Weights of a small mixture-of-experts language model, trained from scratch on English Wikipedia: a softmax router, 2895 steps.
Below are experts of layer 4 (counted from 0) of a mixture-of-experts language model. Rows are named router (the router's row for the expert), gate (a neuron's input weights, with its number), up (a neuron's input weights, with its number), down (a neuron's output weights, with its number) and show model dimensions 0-127. Each number is 128 + 32 x the weight over its row's rms, rounded and kept within 0 to 255.
After each expert's rows: "mostly gets" lists some tokens that are sent to it at least half of the time; "gets" lists some tokens that make up at least twice as much of what it gets as of all text. This comes from a sample of Wikipedia text that the model never trained on. Tokens count by the router's weight.

# expert 40
router [134  96 147 147 108 131  74 159 114 114 141  53 154 131 102  81 154  80 102 117 148 169 115 144 145 148 103 218 118  93 152 119  89 182 117 122 122 154  95 179 137  96 136 135 165 124 152 119 218 101 121 109 131 116 160 109  88 131  85 179  94 138 128 114 150 134 133 138  70 122 102  36 157  60 136 158  81 127 113 110 118 122 106 195 140 118 134  80 123  80 140 127 157 178 121 121 125 147 167 146 138 171  98 100 113  63 114  87  73 168  48 155 124 128 154 113 127  98 123 137 116 121 134  66 147 125 140 154]
gate0 [135  69 107  68  79 161 122 164  96 157 138 162 113 124  73 120 130 139 103  97  98 100  59 152 162 111 129  70 117 122  89 135 149 102 161 152 136 132 158 150 126 210 164  99 129 111 158  71 111 138 173 165 145 133 145 125 153 167 107 149 135 155 133 106 129 115 133 186 163 154  96 133 171 197 116 131 146  85 150 185  99 101  61  93 152  45 151 159 140 116 158 104 182  73  88  93  97 131 156 181  89  96 102 148 125 137 204 147 129 119  90 129 134 115 126 130  90 159 131 144 120 170 156 152 137 111 109 170]
up0 [145 137 126  87 158 131  95 116 126 175 158  89 125 113  62 132  71 148  99 105 104 162 108 124 150 148 162 178 115 138 168 115 126 146  40 115 102 128 117 132 160  97 114 201 153 130 162 133 136 142 145 165 190 147 188  93 145  76 148 115 137 160  87 160 117 176 187 134  98 176  95 100 136 122 153 196 137 202 175  95  87  94 167 100 114 103 146 164 157 138 162 122 160 114 199 142 154  88 155 107 127 150 128 113 118 146 180 113 126 140 142  89 135 154 137 123  51 121 152 141  87  48 117 134 104 112 130 129]
down0 [ 58 150  98 138 113 104 135 150 114 131 148 155 105 161  80 102 194 188 162  70 140 148 153 148 160 187 122  80  99 120  57 135 200 113 112 172 131 154 129 153 116 100 115 176  84  63 125 135 175 112  75 170 122  96 165 173  93 179 110 137 134 169  62 131 135 117  93 118 131 120 163 167  99 119 172 195  91 102  86 108 136 108 151  87 114 138  94  91 115 106 101 128 167 131 118 127 132 162 141 132 153 104 119 137 141 127 152  63 116  38 123 117 113  92 157 143 168 165 143 145 124 137 122 168 118 106  96 147]
mostly gets: ".\n\n", "==\n", " |\n\n", "==\n\n", "===\n", " ==\n"
gets: ".\n\n", "==\n", "\n\n", ".", "===\n", "==\n\n"

# expert 74
router [ 81 106 150 132  88 156 160 122 164 178 175  98 154 177  81  93 140 147 118 139 131 141 129 168 110 149  92 154 137  78 171 140 125 127 135 136 161 175 109 100 176 165 166  80 169 136 128 127 182 136  97 123 138 130 155 128  91  77 105 114  49 110 119 147 159 147 101 126 147 131 100  85 207  71 109 129 124 104 106 132 135 105 117 140 143 122 124 103 103 117 152 188 113 151 146  64 134 160 164 128 121 124 123 143 130  28 130  49 140 173 138 119 114 170 186  32 112 119  66 132 108 132 117 104 108 141 155 153]
gate2 [141 139 113 122 117  78 121 139 147 172 123  86 176 117 129 151  98 159 115 141 129  96 128 125 129 153 126 105  85 130 185 127 112 152 141  90 130 141 161 127 146 161 159  92 157 161 217  97 118 167  97 143  87 148 168 139 107 152  97 135 147 145 114 193 143 144 164 154 126 151  95  95  98 114 117  90 104  51  86 101  93 138 118 167 105 128 102 179  94 174 187  92 160 128 147 123 107 177 149  65 183 168 108 150 138 180  79 127 148  78 120 167  68 198 128 117 133 129 135  91 133  58 155 156 126 179  74  87]
up2 [114 131  96 129 123 154 129 121 160 143  92 153 100 144  81 131 159 130 126  43 109 155 105 153  74  80 201 128 101 115 172 124 135 171 115 175 130 119 154 117 131  95 176 137 156  50  81 127 190 138 150  79 156 115 203 117  52 119 110  79 110 168 161 157 101 179  88  99  79 124 158 164 145 162 106 104 126 135  89 106 145  69 136 112 150  93 135 124 128 155 130 108 173 127 136 126  88 177 191 178 133 159  87 124 121 134 179  64 106 103  93 131 175 151 121 134 164 113 136 103 107 123 161 125 152 102 125 160]
down2 [120 177 162 160  95 138  96 105  65 162 159 151 117 102 121 110 148 126 167 124  94 126 126 138 124  90 184 143 143 101 123 134 162  98 176 119 196 137 139 133  64 129 156 117 161  85 117 115 177 165  99 214 116  96 108 142 148 182 107  56  69 125 105 152  86 158  86 114 131 135 131 124 137 136 167  85 132 127 160 123 114 102 119 167  87 149  94 129 138 175 163 141 178 205 138 148  85 163 132 151 101  79 143 147  95 138 123 177  61  95 150 102 160 123  91 130 128  95  80 133 185 137 147 150 121 133  58 171]
mostly gets: " that", " which", " this", " first", " second", " who"
gets: " that", " the", " which", " first", " who", " one"

# expert 18
router [144 118 114  59 104 157  81 140 146 156 114  44 141 183  58 121  66 136 107 116 108 194  78 122 105 143 118 151 163 116 140  95  92  99 156 170 132 147  98 123 179 136 127 154 113 159 172  66 115 130 127 101  98  97 195 122 117 111  82 131 107 145 136 133 151 130 192 140 116 130  84  69 130  75 129 194 114 113 131  77 181 130 118 164 140 139 169 107 133 122 149 135 119 163 128  95 161 206 163 100 122 161 109 141 132  88 139  62  67 133 125 140  88 156 114  98 118 112 129 118  79 111  79 100 128 165 137 150]
gate2 [164  95  90 176  83 132 118 176 161 214 116 138  88 186 173 117 111 111 147 112 161 110  85 163 101  91 109 170 183 155 199 170 105  54 164 129 124 104 153 148 106 121 161  88 120 147 117 164 146 155 170 115  71  77 124  79 150 109  75 100 106 169 137  77 153 183  89 139 129 148 145 143 136  99 139 104 141 112 150 152 136 137  80 118 110 137 126 119 129 156  59 156 149 113 113 123 178 131 109 136  83 138 148 144 128  87 109 118 135 184 120 134 118  95 161 103 116 158 202 116 145 109 172 165 169  82 160 102]
up2 [192 137  93 121 112  94  96 122 215 147 155 138 129  44  91 148 177 152 108 170 150 131 108  94 109 121 110 112 111 157 133  55  85 206  96  51 135 152 120 117  93 137  91 167 138 101 155 125 107 129  97  95 153 154 142  92 143 133 124 158 116 118 170 131 163 165  80  60 203 141 117 122  74 148 140 121 128 119  82 169 114 142  96  94 132  81 112 104 143 147 147 135 161 136 115 110 131 165 112 181 133  79 139 119 126  81 117  69 139 147 118 128 100  96 170 112 136 161 156 122  94 113 141  60 177 113 103 161]
down2 [103 159 102 126 164 152 144  97 115 129  82 100 158 194 197 174 135 208  97 166 163 122  73  93 110 115 140 128 177 151  86 123 154 131 175 176  98  97 124  95 142 178  79  96 153 163 128 174 168 125  80 157 141 142 128 129  86  74 148 117  84 117 140 140 141  60 120 161 169 114 115 119 132  69 157 119 106  99  83 126 168 165  85  97 121 140  88  97 147  93 179 130 106  62 134  79 151 119 106 119 100 100 143  40 131  84 124 166 131  94 126 116 141  89 138 155 182 125 117 111 102 127 135 165 123 123 110 120]
mostly gets: " way", " outside", " lack", " largest", "thing", " latter"
gets: " of", " time", " end", "ing", " number", " way"

# expert 68
router [ 95  94 148 129 131 115 124 126 115 154 172  61 167 162  84  97 106 121 144 191 121 153 126 222  81 128 123 166 121  75 176 106 111 158 170 153 129 146  85 154 145 131 154 107 178 171 146 140 142 110 109 126 135  91 112 133 120 123 107 125  89  91 152 146 146 110 100  92 110 140  76  69 140  96 106 128 124 109 115 140 127 109 156 143  98 199 133 121  39 116 145 147 144 171 175  99 137 190 140 109 123 122 146 149 145 125 138 113  51 157 145 120  62 118 118 109  84 103 105 179  94 150  90 124 110 204 199 161]
gate2 [119 114 100 135  90 113 141 127 185 130 159 111 204 149 179 109  90 159  95 183 107 115 123 133 116 137 137 116 136 100 149  89 177 120 204 108  94 150  93 129  88 156 130 166  87 119 108 117 117 139 124  96 145 158 233 129 100  99 175  62 171 149 113 126 181 125 118 103 145  57 128 103 112 153  85 162 146 158 142 119 102 119 137 133 149 106 135 134  65 145  85 134 185  53 123 213  87 124  82 174 100 175 166 104 122  92 150 107 117 101 106 104  85 113 161 145  99 147 138 100 138 115 162  98 122 117 141 128]
up2 [146 109 112 124 142 108 179 127  98 113  93  92 125 132  58  74 130 158  66  66  96 175 156 102 165 145 186 122 157 132 132 163 108 151 172 133 102 114 117 121 127  92  84 134 129  88 170 134 100 142 151 124  90 137 129  93 126 141 179 112 111 100 116  76 162 169 122 136 135 127 109 177 117  98 127 136 224  86  92 166 140 130 150 142 242 140  69 188 102 136 109 129 147 101  68 148 105 155 153 165 144 139 128 118 191 137 119 134 143 136 140 165  98 117  89  96  77  83 182 119 171 118 113 100 107 137 108 140]
down2 [141 109  61  96 113 152 164 140 108 164 139 153 211 143 149 128 121  52 131 162 104 146 122 134 152 116 125 139 108 162 142 130 135  49 164 101 137  61 114  77 107 160 104 150 134 178 128  84 137 109 126 130 133 133 114 137 113 126  69 150 161 145 183 105 156 129  75 142  49  67 134 173 223  90 111  97  97 140 153 154 112 137 161 161 194  91 114 103  80  61 112  76 143  96 133 106 136 135  95 126 133 154 154 137 148  81 123 158 151 152  96 135 127 166  95 122  73 137 142 130 137 134  88 167 123  99 105 107]
mostly gets: " a", " his", " the", " an", "The", " its"
gets: " a", " the", " an", " The", "The", " his"

# expert 37
router [ 95  63 137 144 127 130 145 114 142 165 159 146 109 146 145 123 152 129 119 159 160 111 104 171  81 182  45 148 142 103 159 113 132 142 144 146  81 165 104 136 147 183 114 133 150 142 147 140 167 134  52 145 120  81 133 129  61  95 124 166  74  90 129  93 140  94 124  77 131 168  98  95 153 121  77 158 141  77 125 122 175 130 120 165 175  99 162 121 126 109 120 153 117 168 141  97 134 135 139 112 135 210  89  58 132 101 132  46 132 161  93 148 130  81 185  80 112 107 116  77 104 145  92 106 114 190 150 151]
gate1 [141 150 105 132 162 150  47 120 116 172 138 147 151 125 167  79 134 126  72 183 130 134 198 142 107 164 127 182 161 151 151 133 158 143 111 166 166 108  71  82 132 175 143 164 156 164 173 155 123 158  84 148 100 152 164 109 162 122 119 144 132 148  91 115  95  97 147  91 129 139 128 173 105  94  86 112  41 155 181 162 141 114 122 208 112  64  99 175 172 159 146 117 159 126 147 141  90 132 167 141 131 134 125 161 107 149 122 176  95 140 126 156 165  83 193  99 116  84  87 175 136  99 106 116 159 124 124 154]
up1 [165 120 124 101  96 102 156 158 121 148 115 131 148 151  51 150 167  93 196 137 133 151 103 113  92 101 105 162  90  73  97 131 120  82 107 155 123 107 103 137  93 153 134 208 147 132 136 113 159 133 136  78 133 132 140 126 117 146 135 142 137 133 126 157 132 145 148 178 182  99 113 171 141 141 119 131  85 165 154  80 132 177 161 137 129  78 132  80 171 110  85 145 126  99   2 145 130 156 135 103  70 132 127  95  74 106 124 147 143 148 130 188  97 101 155 180 143 129 114 161  85  62 122 136 102 165 124  48]
down1 [129 170 146  43 176 136 117 120 126 123 119  92 123  67  72 110 121 110 152 179 153 117  80 122 131 115 135 152 126 139 116 136 139 198 130  81 109 130 133 134  99 133 172 146 144  97  72 154 129 171 141  77 203  95 116 174 219 150 117 136 138  54 133 107 110  75 131 231 100 138 115 133 100 116  61  90 110 143  81 104  86 139 139 103  99 144 106 110 104 117 110 139 152  95 101  87 109 112 114 120 118 166 114 103 138 213 139  61 122 187 129 159 119 149 161 118 120 111 128 120 106 130 133 153 116 144 136 131]
mostly gets: "%", " million", " km", " Championships", " mi", "″W"
gets: "%", "}", "\"", " years", "0", " km"

# expert 52
router [138  87 111 136  90 140 142 127 152 120 113 158 116 153  90 124 144  85 128 131 131 113 120 177  50 142  91 147 180 144 138 114 122 135 168 202 125 141  89 166 115 165  95 125 141 160 165 108 142 152  87  91 161  74 140  92 100 109 136 187  39  97 154 119 138 133 172  49 113 122 104 136 145  92 101 165 124 118 114 100 142  96 144 121 108 131 217 132 119  77 127 177 120 188 139 116 145 136 204  54 119 142 126  96 163 128 127 127 123 147 136 203  57 129 143 111 111 108 106 119 144 181  97 114  93 132 175 126]
gate1 [129  82 161 176 148 148 114 129  95 193 148 109 164 151 109 143 162 103 131 154 111 171 166 118 140 104 170 126  73 108 145 138 136 132 130 134 108 125  78 111 116 130  92 164 162 132 139 152  78 129  77 184 117 116 143 187 117 150  72 143  85 144 166  74 219  88  97 148 134 138 150 175 152 112 105 127 110 123 153 157 159 141 162  93 150 104  95 110 193 177  60 115 108 130 111  89 127 176 184  84 109 150 114  95 120 150 122 131 178 102 155  94  95 101 157 102 144 152 123 192 129  96 176 195 108 144 183  89]
up1 [129  92 157 127 129 123 135 115 168 176 128 120 113 135 124 170 124 125  88 160 109 184  83 118 134 139 120 170 152 129 159 142 151 144 136  94 155  70 215 151 109 117 117 140 151 103 161 158 200 115 107 151 104 176 123 164 162  63 176 135 114 122  83 123  98 163  71 134  92 126 165 119 105 172 220  82 173 130 164 137  81  81  95 170 141 144 125 204 144 150 153 160 107 170 143 125 101 118 125 132  83 135 108 143 155 102  93 135 107  99 171 173 173 142 159  97 124 120 160 167  84 148 131  58 172 121 137  90]
down1 [112 128  67 108 119 103  90  83  59 123 109 184 137 121 117 167 135 174  70 142  93 140 113 152 123 133  67  57 115 133  83 100 127  96 104 146 168 114 175 134 134 149 122 119  81  94 166 145 120 158 147  99 117 138 113 142 225 148 108 172 134 127 126 122 139 111 125 119  30 100 111  42 117 161 152 148 104 131 127  98 163 108 143 175  68 145 109 124 162 146 125  95 128  84 146  85 176 129 133 115 108 103  99 101 149 124 155 180 147 149 107 194 193 176 124 150 153 135 156 132 107 169 146 106  88 141 156 108]
mostly gets: "′", "0", "″W", "7", "4", "5"
gets: "0", "1", "2", "3", "4", "5"

# expert 60
router [101  76 152 111 105 153 120 155 118 124 163  82 154 165  86 105 123 113  92 122 128 187 149 193 118 140 138 193 132  63 170  91  70 123 134 161 138 158  63 112 180 118 159 123 162 155 128  88 158 137 133 113 122  92 120 133 151  86 131 127  64  83 162 120 139 130 148 120 136 130  87  79 168  88 134 136 124 121 126 124 145  80 124 128 112 184 138 107  73  98 175 121 156 140 197  38 138 152 203 104 120 118 109 122 126 122 154  97  88 164 148 105  77 179 146  75 109 141  98 143 116 156 142 129  88 177 144 181]
gate3 [103 149 113  89 135 102 109 149 137 132  98 127 145  78  59 136 170 119  77 104 165 130 131  94  72  69 136 100  84 148 145  79 167 170 169 131  85 179 160 105 116 137  85 101  77 116 125 136 157  98  99  90 120 158  75 160 101 130  70 121 128  94 134 103 147 143 163 156 144 235  97 115 109 148  77 147  99 130 153 136 163  93 109  68 108 182 132 140 155  85  91 148 104 151 141 129  78 120 163 137 154  69 101 153 118 117 156 110 154 158 114  77 154  99 134 146 162 138 167 112 140  86 113  89 163 151 149  61]
up3 [179 144 128  89  78 160 100 125 146 132 137 218 193 167  85 121 168 136 132 166 140 125 145 152  64 100 126 112  61 150 135 136  81 151 173 118 114  87 108 144 147 152 109 110  56 112  99 157 146 136 177 166 115 171 123 109 156 156  96 114 113 150  94 123 136 108 110 108 100 108  73 127 120 120 127 138 125 111 175 152 147 126 131 123 140 129  98  98 227 135 132 121  99 173 100 172 103  81 144 139 129 167  86 136 151 170 143 168 111 107 182 141  29 104 153 123 164 117 103 126 146 139 118 115  90 153  52  83]
down3 [164  89 132 130 106 159 132 195 111 118 124 153 121 165 127 165 125  56 128 137 156 131 133  88 100 177  90  98  89 163  82 112  95  97 113 111 163  77 160  96 194 110 162  99 127  93  92 147 103 136 128 147 162 134 160 199 171 165  98 109  40 113 176 112 116 116 114 165  88 128 126  81 173 175 113 100  90 106 172 135 148  93 153 123 120 163 136 110 197 147 152 136 151 124 120 115 180  58 187  91  93 119 175 156 156 140 104 144 133 187 107 160 144  89  80  82 147 149 116 105 152 127 115 150 153  98 133 125]
mostly gets: " the", " The", "The", " this", " their", " its"
gets: " the", " The", "The", " this", " his", " a"

# expert 66
router [107 115 160 143 124 118 123 149 124 139 137 106 149 189 120 104 151 127 134 155 221 170 123 198 126 171 123 160 176 140 179 130 127 166 118 122 190 156 116 152 182 137 167 137 163 160 158 168 135  90  57 109 103 120 144  89 109  87 126 111 108 108 121 117 144  58 138 109 126 138  81 105 164  88 102 155  81 142  62 136 138 106 126 132 154 172 176  93 135 101 101 149 130 153 127 123 125 142 224 118  82 134 119 150 163  61 111  73  95 139 147 111 106 153 141  69 155 168  98 140  93 141  50 118 107 136 165 146]
gate0 [136 185 148 104 145 204 149 105  99 104 200 157 207 178 111 182 128 144  80 180 127 118  94 123 105  84 153 197 162 145 125 127 140 145 153 143 116 127 102 111 132 133 166 165 142  87  95 152 130  66  71 127 102 119  91 169 143 158 160 163 110  96  74  67 134 143 161  89 124 160 112 145 109 127 208 158 164  93 136 148  93 135  83  89  64 141 123 110 132 105 106 121  75 172 146 101 168 167 157 141 122 159 108 148 154 102 134 127  95 130 148 110 101 141 144 154 175 123 135  87 117 148  70 130 114 178 144 151]
up0 [ 71 159 189 132 125 149 115  55  89 120 104 122 120 132 126 166 154 120 117 148 119 131 135  96 132 132 135 132 139 145 130 154  84  62 121 141 130 126 103 172 115 115 182 153 162  94 140 154 102 123 129 156 135 138 140 142  83 162 200  25 151 153  77 142 115 127 108  75  42 144 112  87 110 147 171 129 140  60 156 142 126 179 150  89  93 121 129 119 141  99 113 133 164 107 158 130 160 159 137  80  79 171 141  54 102 160 175  81 175 111 129 166 143 117  51  87 105 129 106 133 123 141  99 132 104 113 174 102]
down0 [123 165 144 156  92 124 107 120 115 153 102  78  83 132  67 191 152 207  91  99 160 139 138 141 154 123 185 168  68 158 148 145 160 118 107  40 129  71 165 135 146  92 136 116 100 157 126 129 156 144 129 139 153 119 151  91 193  72 107 165  97  93 108 194  60 143 124 132 112  91 139 122  81 173 136 124 148 112 126 102 150 126 106 141 136 133 151 175 122 150 108 108  98 117 109 117  88  91 110 122 177 108 126 109  59 165 118 129 156 112 219 122  84 143 174 140  73 137 117 148 146 108 170 123 144  88 119 161]
mostly gets: " sugg", " would", " took", " came", " began", " arg"
gets: " was", " also", " w", " re", " is", " res"

# expert 28
router [ 90  92 115 127  94 127 116 148 130 133  95 112 173 127 135 107 110 108 152 115 116 180  73 106 109 139  46 187 118  89 120  77 126 151 137 153 156 132 116 201 154 158 168 137 158 152 172 150 192 132  78  76 125 111 133 158  77 134 116 175  83  80 161  69 162 112  94 127 136 132 103 105 191  29 104 137  84 113 131 149 153 138 104 146 172 104 137 124  95 123 144 140 105 161  84  96 168 130 145 113  66 157  72 127 108 136 198 121 126 178  83 154 120 142 144  83 139 142 142 113 141 154 103  74 144 116 156 129]
gate13 [115 145 103  94 121 126  94 134 122 116 140 199 158  41 130  99 124  99 108  62  93 163 148 105 154 156 123 126 134 139 126 161  99 164 142 176 136 109  89 165 165 110 173 175 134  93 154 159 170 177 122  86 128 153 172 159  89 128  69 123 129 157 133  91  89 130 177 111 148 139  95 127 112 189  98 122 140  88 164 149 107  99 120 156 117 135 111 146 162 173 130 119 118  78 145 152 168 172 195  92 121 153 117 123 177 165 137  92  92 120 153 150 108 139 159 176 184 184 167 129  60  86 114  68 166  91 152  96]
up13 [146 123  94  93 109  87 154 139 130 108 141  98 140  69 149 129 114 109 145 203 108 120 157  91  81 153 171 106  83 137  89  85  92 151  69 118 158  81  91 158  93  97 178 126 104 165 140 105 133 151 110 146 129 177 110 188 144 141 134 109 176 110 121 147 115 131 133 134  53 219 131  82  83 113 132  77 110 111 159 104 115 142 179 173 126 131 103 170 198  98 162 119 172 102 143 165 104  99 115 105 123 107  96 100  79 134  91 175 168 167 155  61 132 129 131  71 150 149 114 154 154  88 119 131 153 143 147 161]
down13 [109 141 130 103 144 146 106  99 126 143 106 115 154 158 110  78 122 103 101 166 135  78 145 166 158 150 143 128 140 118 149 113 134 138 141 142 144 131  77 148 116 119 124 137 132  78 110 173 117 170 121  81 142 209 133 129 148 149  18 155 152 119 146 162 183 120 121 158 186 159 124 127 101 213 165 160  92 118 176  49 148 152 127 129 146 112 125 177 135 169 158 111 129 108 166 110 161 115 147 123 146 133 135 110 172 125 156  88  77  69  97 122 125  77 136 187 112 178 145 178  73  90 160 136  72  73 114  82]
mostly gets: ".\n\n", ".", ").", ".\"", "\".", " ."
gets: ".", ".\n\n", ").", ",", "\".", ".\n"

# expert 70
router [116  90 119  87 135 134 113  87 134 118 146 113 177 178  97  83 102 120  88 130 121 146  60 137 146 142  75 151 129 135 184 111 113 113 150 167 111 177 120 177 132 153 124 150 131 126 147 110 209  95  55  92 116 134 133  54  42 114  91 139  91 132 145 117 156  99 108 104  97 151  97  56 146 127  92 146 111 104 147  61 161  76 132 177 152 126 148 123 104 122 145 191 160 168 116 115 158 155 151 105 123 144 128  71 125  86 123 100  91 136  83 154  94 123 145  71 114  82 129 166 127 162 111  67 123 157 164 156]
gate0 [160 128 110 180 145 124 114 143 144 126 145 115 129 120 161 120 158 131  76  92 123 153 139 144 134  56 101 147 128 164 194 132 149 122  94 152  89 105  67 169 114 114 141 129 179 129  97 102 117 141 108  87 169 100  93 129  83 125 159 195 115 117 174 148  98 136 123 134 116 185 151 111 231 107 109  80 158 128 121 133  96  75 110 121 113 161 140 131 128 140 125 120  63  82  71 156  72 178 168 184  87  85 117 167 146 190 111  65 105 140 153 110 111 148 123 184 150 117 119 157 117 168 168 169 130 150  75 116]
up0 [ 94 141 144 156 140 110 121 120  57 105 153  97 133  79 130 149 206 129 169  92 118 196 138  93 103 145 125 108 185 169 131 153 144 129  78 134  65 150 144 137 140  79 147 129 144  80 156 131 123 108 200 117 113 145 122  96  80 171 132 163 142 109 126 130  72  28 127  81 141 118 148 127 102 155  81 126  83  99  98 125 125 106 142 123 157 153 115 109 168 155 143  93 144 156 105 127 101 120  79 134  96 162 148 122  79 203 138  57 140 161 109  77 144 166 127 167 108  81 104 161  82 139 123 142 128 173 107 173]
down0 [139 102 104 152 127 104 167 128 128 131  97 149 135 139  96 118 128 174  79 122 215 155 140 151 165  98 107 130 121  34 139 151 182 163 130 124 117 122 137 130  74 132 129  92 151  86 146 125  81 167 116 106 156 118 128 121 144 169 180  85 114  87  81 131  90 136 182 129 109 109 118 123 123 151 154 136 127 146 136  99 122 103  80  86 133  86 185 109 127  97 162 132 179  94 190 104 135 100 163 203 105 150 165 115 147 188 146 112 148 134 163  65 179 175 108 106 127 220 102 134 159 162 145 133 129 107  64 161]
mostly gets: " player", " members", "ization", "ities", " people", "ilities"
gets: "s", "ers", "ation", "er", "es", "ions"

# expert 13
router [122  55 124 121  59 141 113 129 125 101 122 156 125 161  82  89 124 115 104 133 169 134 144 139  87  97  85 125 146 135 113 119  95 130 185 110 111 168 105 134 159 142 179 144 158 153 152  77 142 122 103 125 147 105 103 168  91 126 110 199  69  65 151 127 156  91 112 133 121 140 126 123 132 122  93 139 107  81 108 122 164  90 123 133 159 124 252 133 141  98 101 145 122 116 161  86 173 197 154  68 145 191 114 140 138 127  93  78  91 159 101 144  56 140 180 112  87 105 120 127 156 115 109  83 133 142 181 147]
gate5 [153 139 113 156 107  67  61  99 122 133 146  89 140 102 150 143 150 140 117  43 120 197 141 146 110 126 111 141 109 109 109 194 137 171 124 119 175 116 158 138 117  69  90 144 160 108 160 111 113  50 102  92 130 108 182 153 124 105 145 114 152 103  78 129 140  95 165 123  87  67 143 141 160 114 140 148  97 109 135 128  43 148 128 113 169 122 178 153 136 211  91 120 107 120 166 130 108 144  78  68 163 159 135 108  73 124 157 172 111 154 124 149 101 183 172 111 161 135 150 184 151 143 158 155 172 114 122 133]
up5 [187 152  83 132 143 109 193 146 144 140 115 128 136 145  83 157 213 206 149 171 129 192  99 158 120 130 123 124 131 133  81 172 132 115 124 126 186 136  96 120 120 116 187 116 122 144  75 175 146 140 100 128 118 159 164  97 108  94 148 106 176 160 146 121 128  83 183  92 111 135 145 102 106 168 101 129 137 142 168 164 107 178 129 120 102 174 158 142 164 178 141  96  69 153 148 118 187 155 182 152 103 174 121 112 157  96 144  81 115 177  77  73 123 170 170  98 151 125  94 120  77 122 168 159 120 146 140 108]
down5 [161  56 160 160 143  93 152 176 117 154  98 116  96  99 177 161 115  76 123 130 123  98 134  74 139  97 149 127 116 113 187 130  98 164 139 123 124 132 120  97 154 115 177 113 179 124 136 175 197 129 195 124 157  83 168 145 188 111 100 117 116 133 116 145 169 135 129 141  96 127 170 165 140 109 118  93  64  90 113 148 177  96 140 109 188 115 130 107 117 160 154 174 157 188 103 118 215  60 108 155  61 148 141 117 124 110  87 134 156 134 141 152  96 146 145 190 129 106 129  73  98 122 171 136 100 103 109 153]
mostly gets: " JPL", "%", " Votes", " ·", "–present", " Apps"
gets: "%", "0", " JPL", "00", " ·", "1"

# expert 8
router [120  80 164 141  46 118 107 150 112 142 182  89 123 170  85 116 133 114 117 145 202 134  90 136  68 112 112 126 121  74 157 116 115 128 126 149 152 112 127 151 123 132 140 112 127 163 146  81 163  62 142 113 137 118 145 105 125 138 104 229 117 125 141  75 180 158 103 144 123 127  99 126 122 104 127 153 127 137 143 137 128 105 162 207 189 156 140  79 116  73 131 150 185 159 197 121 127 136 132 148 127 149  57  93 141  97 144 103  79 149 123 133  92 101 125 133 152 121 170 116 133 192  74  45 110 131 168 156]
gate0 [130  34 127 150 105 113 172  82 154 202 169 121 169 110 124 129 147  99 128 144 131 140 161 168 148 116  87 163 131 120 148 145 104 147  90 119 108  96 133  97  57 113 124 136  98  59 157 113 165 179 150  98  34 151 134 138 106 137 171 132  64 131 137 200 155 125 164 130 124 135 150 148 181  95 127 156  86 128 130 130 115 204 115  77 123 106 141 151 108 153 175 162 138 105 107 119 130 137 108 171 162  90 111 161 145 112 117 146 155 129 169  94  71 159  95 116  76 131 141 160 144 108  65 153 170 158 107 164]
up0 [ 91 116 173 127 102 120  74 131 142 127 109 174  96 126 135 115 137  50 158 139  69 130 104 128 161 114 127 106 153  80  88 159  81  86 143 157  97 134 135 131 111  72 149 113 128 160  97  84  78 134  42  85 112 172 145 192 145 110 146 118 166 146 142  82 144 158 137 103 120 165 115 135 123 131 110  37 171  50 101  96 102  74 137 111 127 128 107 131 139  71 151  89 104 123 141  79 174 128 180 140 150 127 158 141 134 117  68  70 169 105 120 142 119 166 144 136 118 116 101  92  70 117  91 115 122  83 150  96]
down0 [112 112  88 141 127 151  93  94 145 162  48  80 143  70 184 161 120 139 124 126  99 116 123 181 155  61  98 123 142 186 169 118 104  86 108 133 145  96  96 103 136 111 125 122  62 119 151 151 178  94 120  86  77  60 125 147 209 149 120 172 118 135 131 119 113 145  89 118  72 112  87 138 117 120 110 153  90 154 132 163  72 138 150 135  76 190 137 184 116 131 192 108 122 106 145 178 113  88  95 107 136  93 134 142 106 129 108 103  98  88  94 140 116 168 160 117  62 117 170 142 103  79 134 118 160 157 116 142]
mostly gets: ".\n\n", " |\n\n", "===", "\n\n", "==", ")\n\n"
gets: "\n\n", "==", "===", " |\n\n", ".\n\n", ")\n\n"